From a checkpoint of a small mixture-of-experts model trained on Wikipedia.
Size: 13 layers, width 256, 22.2M parameters.
Experts: 16 experts in each of 13 layers, 96 GeGLU neurons an expert, 2 picks a token.
Training: a variant of Adam for the experts, 3100 steps.
Below are experts of layer 7 (counted from 0) of a mixture-of-experts language model. Rows are named gate (a neuron's input weights, with its number), up (a neuron's input weights, with its number), down (a neuron's output weights, with its number) and show model dimensions 0-127. Each number is 500 + 25 x the weight over its row's rms, rounded and kept within 0 to 999. Numbers have three digits each.
Before each expert's rows: "comes after" lists some tokens at least twice as common just before its tokens as in all text; "comes before" lists some tokens at least twice as common just after its tokens as in all text. This comes from a sample of Wikipedia text that the model never trained on. Tokens count by the router's weight.

# expert 13
comes after: " ", "1", "2", " (", "3", "4"
comes before: "0", "9", "8", "1", " |", "7"
gate1:511513500518477494517465496456470508503473488474539488503509492490474477550503487452503540505516499519459534494505473460479496478494479529483521536493517519520471483496465487499484508478476460456508501468500482530485479501542519517492506514508522504508488479519530475505480498469488509532506484511503459495498506463520512519525465518490505483471502544511464463520513517555518511494486
up1:480515460520497494471510467519582533503505467510461511506501509501509478433473486523516492465516522453539473503500479516503494478516515513479505482483479480493544471435556499470459508522473502495478517527477505495476513523533497483477514501511496500450466501481467507531545502532516514515495490556522498538473490481451487523507541482489522479515530530492516503540514468503499526470492
down1:467504529531496524474484491528475515482492492522482467480503508466512459519467511493471497446472527498490502508488501473485487535532471489519442493492494471513438520503509458481488514515479500509489498522460503498568516525466513505505521512519519480462501513461507457480511484501460534497516453476503486537478477534482476527477515515501531547482456487522486546506518522510521516481524

# expert 15
comes after: ",", "s", "ed", " he", " to", " it"
comes before: " the", " a", " his", " an", " be", " to"
gate0:442509530480541449533504466465459500492481477469497469487528451455491511471530480482491548483523479498538520529532491511483495492488475482477491514525547485525523544494461497487493493520475510487495531458491521520536503516511463484434516498517483495502513486485544533457508485485546517489516541499521505451495475506488512512482500508535492504484501557497526489496491528494511502545509
up0:516523478493527480542504482477493484487492497512493480483543494473502519484550470504475525458485520476495531527540513515514475502481503518512467499541483515520507517550505527522496531482459526451494495471488510533516505489520495501449506503486488466479538485516461482500506499467531525444522479521507483479502479530499469523528484531515443526499491529480516498463552567526529469550504
down0:486486522491539489532481522481516484476507484521507512471500493518481488518537524482520503502482512512496534428515482537530500501527551498526496473460491488490527488481545483505522479495471523483513493526487518494494540456468525534502515546532529490493512520484528496473491466479510490478522471477516492475486504583472508441519483528489433462519505476521498488449502529547490463499545

# expert 0
comes after: "\n", " |", ".", ")", "==", "==="
comes before: "-", "|", "\n", "==", "The", "==="
gate0:464506451531536500521475522486516520486487508501523449510478465488528510486512506487466486477489519521490527558532532513491506463520511497478532524519515495501454452504521517500477508533494468489514483500505536527517526547446495547512495501463461518487502486487522519501480506503513517487512503496517466499452481502483503506465526523511550479490467502495482472545504532498538507491547
up0:541518507528523493537488502522510521449570518499499506467525549533462491476485479514509531504515520506517511487492470524454521454494453536492507493468525503489450517495504476498525525467503503485499488478509509477517456485510521523476481518537538479515486475501532502496515489476479541572527538518516559504511494492470508454492511541497478507503473503503530507493508527498498498511470
down0:489462548475475502505517500434489501517490510511525548520531418475519536466473486492554531506497478478521468446510547489529503496541510477480497507491489489533523538577480516457516552508512502502523523482505451512435482512485464486484483501491505531490527460486508513492515512509473470484476465527526531517490490495537512468502523474526513479479486489493514505493538442472512492514519

# expert 6
comes after: "\n", "s", "\"", "er", "es", "ers"
comes before: " ", "\n", " and", " The", " In", " which"
gate0:520495538493459481492525475498465509526486524464524510493576530582497484529509545475500516442493512474514509539510455498498524505494467497569497497519534446453467533483470489483505501513522474517470517500453532519500460464483529510542547563452499492490494529528477509501490552481512495518493481494527507466538488518498542504515518509507498555466506490504471502501524523470513490481517
up0:475498465497544505534557523532493497470486494512486495526482469478507507445476487490471503525488516520467482496494527557492504486488504489468486515538499509535518539481498499516474486482476504482488527499480471507512548546526468517488508531527511532506499495447505493503490435490511490416520523511530499530501485500489434555489499531510506503517498506499513461530545510464498518522499
down0:510517471509504481495477498550522507502501491489489440521458542483514477489470498497517518483479480496480479556529493513496507498505484453490504524564511489501566520507501486479482499537528534519437522534511485487541459489499520482484549504524520496497494556461526498505462469487479559521507499527516487534435511492530543456500503492469517512529516516530456521519505559506551495511462

# expert 7
comes after: " a", " the", " and", "-", " was", " an"
comes before: "s", " of", " in", ",", ".", " to"
gate0:508512517530483482551515554481498496489489506505513505514462441497532530476452536478508486500544524505488514548473521505487496480528505527521506520499517509522488494479506461479542569501483475538501473483484478495464499525533497484519504454515477522503512509537528484519488520510528501471518441466503491485516535510529513465477493563511476519527498472511483519487465517523481534504482
up0:482541457492486479538523535512528511488415498495493496500456515512492453499506535501500527544543468501473476497499489524523524527471528517493482534486450523480531476460532529535535502494497494480532503496494473459496459432473502498491518515500502581477505529505506481482496519498546480513510527514490511514497498454466499485521504518482496471511515520534500507487475498492509479500471
down0:519444510494444527525504495497541534465518477466540511453542521523517514558494474478532448527529491515507526522506495482475525500510525497531486498488525481492479526456521508495513515465465491459550483515524510489497492486454507515468539515472472503486484482510486479485496510518491519471529493492497552498490490463513539493529457499544501482507476473457522503486523500550510489479501

# expert 1
comes after: "0", "9", "1", "2", "8", "5"
comes before: " |", ",", ")", "–", "0", "6"
gate1:547516489495511507462478515522477502491493513495519522480536548520484488466509458477522515496503492486525469493504466501489463500550487520478509499469528511510515526484482492514486460515523494436490511476510474511489554527542449468466533432480509479498470493509512511494498474469558530516525516482499535503465468533480485511480490480582511530462504511459520528446535520542484505501491
up1:514519452489493549452436508492463456485537553493460477458508522466491500499523538485478486478468486499503506488496463499495498533514556471560541488477509517536475499543551529496482508532500511505490488479506554529517519521473493494516522506487467507475538515505526537513483487505478439529535464525509503493502503497502489518462527501526486508504493474533504494464521510490505526458506
down1:490494506498555527503490522516548477526504473509450433502496497501532472514474501491509554454532488537516482490494519455532493508494448499512514521507455531506477504522512501495491486505498505494499482486525469498511488496530484515462493499548529498482450517499510508506517492493549547469521529546461503556467496446515514537501499466466488484504458522523486457479486540516469516503524

# expert 5
comes after: " |", " ", "|", "–", ";", ":"
comes before: "1", "2", "0", "9", "3", "4"
gate1:484496532506487470448480479524518487511510478470544506474488500537514489462509439551471525477500499482498525504491517472518538491537484487509538513465523476462520508510447463491479478511475538504483540540500509517488469489472493480497508540481507488509516449525555494518558512509475511481489504493541505523478498489446500545519518504505510496491531510523521516490467518540499489484455
up1:511515501498506496492482504485515499487509511510451493474544509523481544512510492522520490518518439506457508505496484498497519512469541501508490517495486497512503499504503544500482497500530484480495480478498496500522512488481479449503465538516534484493507547551469529518502487475501491556509538544563484477536495488454546500438529491519523551487516515509503527470521484511488533468468
down1:503499512501498542483482500530549474505468491478516513507507488466502524463491428535483544494519486515480550517529525510456473488498496480471513505469452510534484489458478502487437463481510484500461531487497552494503504500502467504481504493525512503484504455453505540533522532441509465507546498497502478489480542460527518488500485508507516517467504543490451521500526505509484503516486

# expert 10
comes after: "\n", " of", ")", " in", "%", " —"
comes before: " ", " the", " \"", " —", " his", " A"
gate1:513488543511520486462493499500540523474522521496467561494471503545473499456509508515526492488548503507465477505471509501455533497458478474499532463516500512532513486506510551461493552499480489487495492491536535510512475517503498479474480489516471487522507496469502466489525511487480429490517493500516508507519498475456520506531507477480512509498485506504525498576476493459518525479512
up1:438503470476483523520542503503506489502487493504478458497512472470480492559516490493458545500471498526519480500487444486512525521508522489455480522502522496485474506480499452520504495533503473512503507495476461465480579482494479492502523524475532566520507518541513537473480506529519541513493513515511477509528500461527527492499512512551519500470520480467502513466508484507474501516464
down1:523464488449492479507530493533478516488471505529495537473486532468457500511510466479522508525542500495498511518463522532500520480455443483514556542485454441479511503504539515532464454495488519499509476455529528485480506492503459484502486509492500498496496495503510522456529498495505464530517493524518469483489499489526542470468552486477479499488452518537509517558475486460456523441486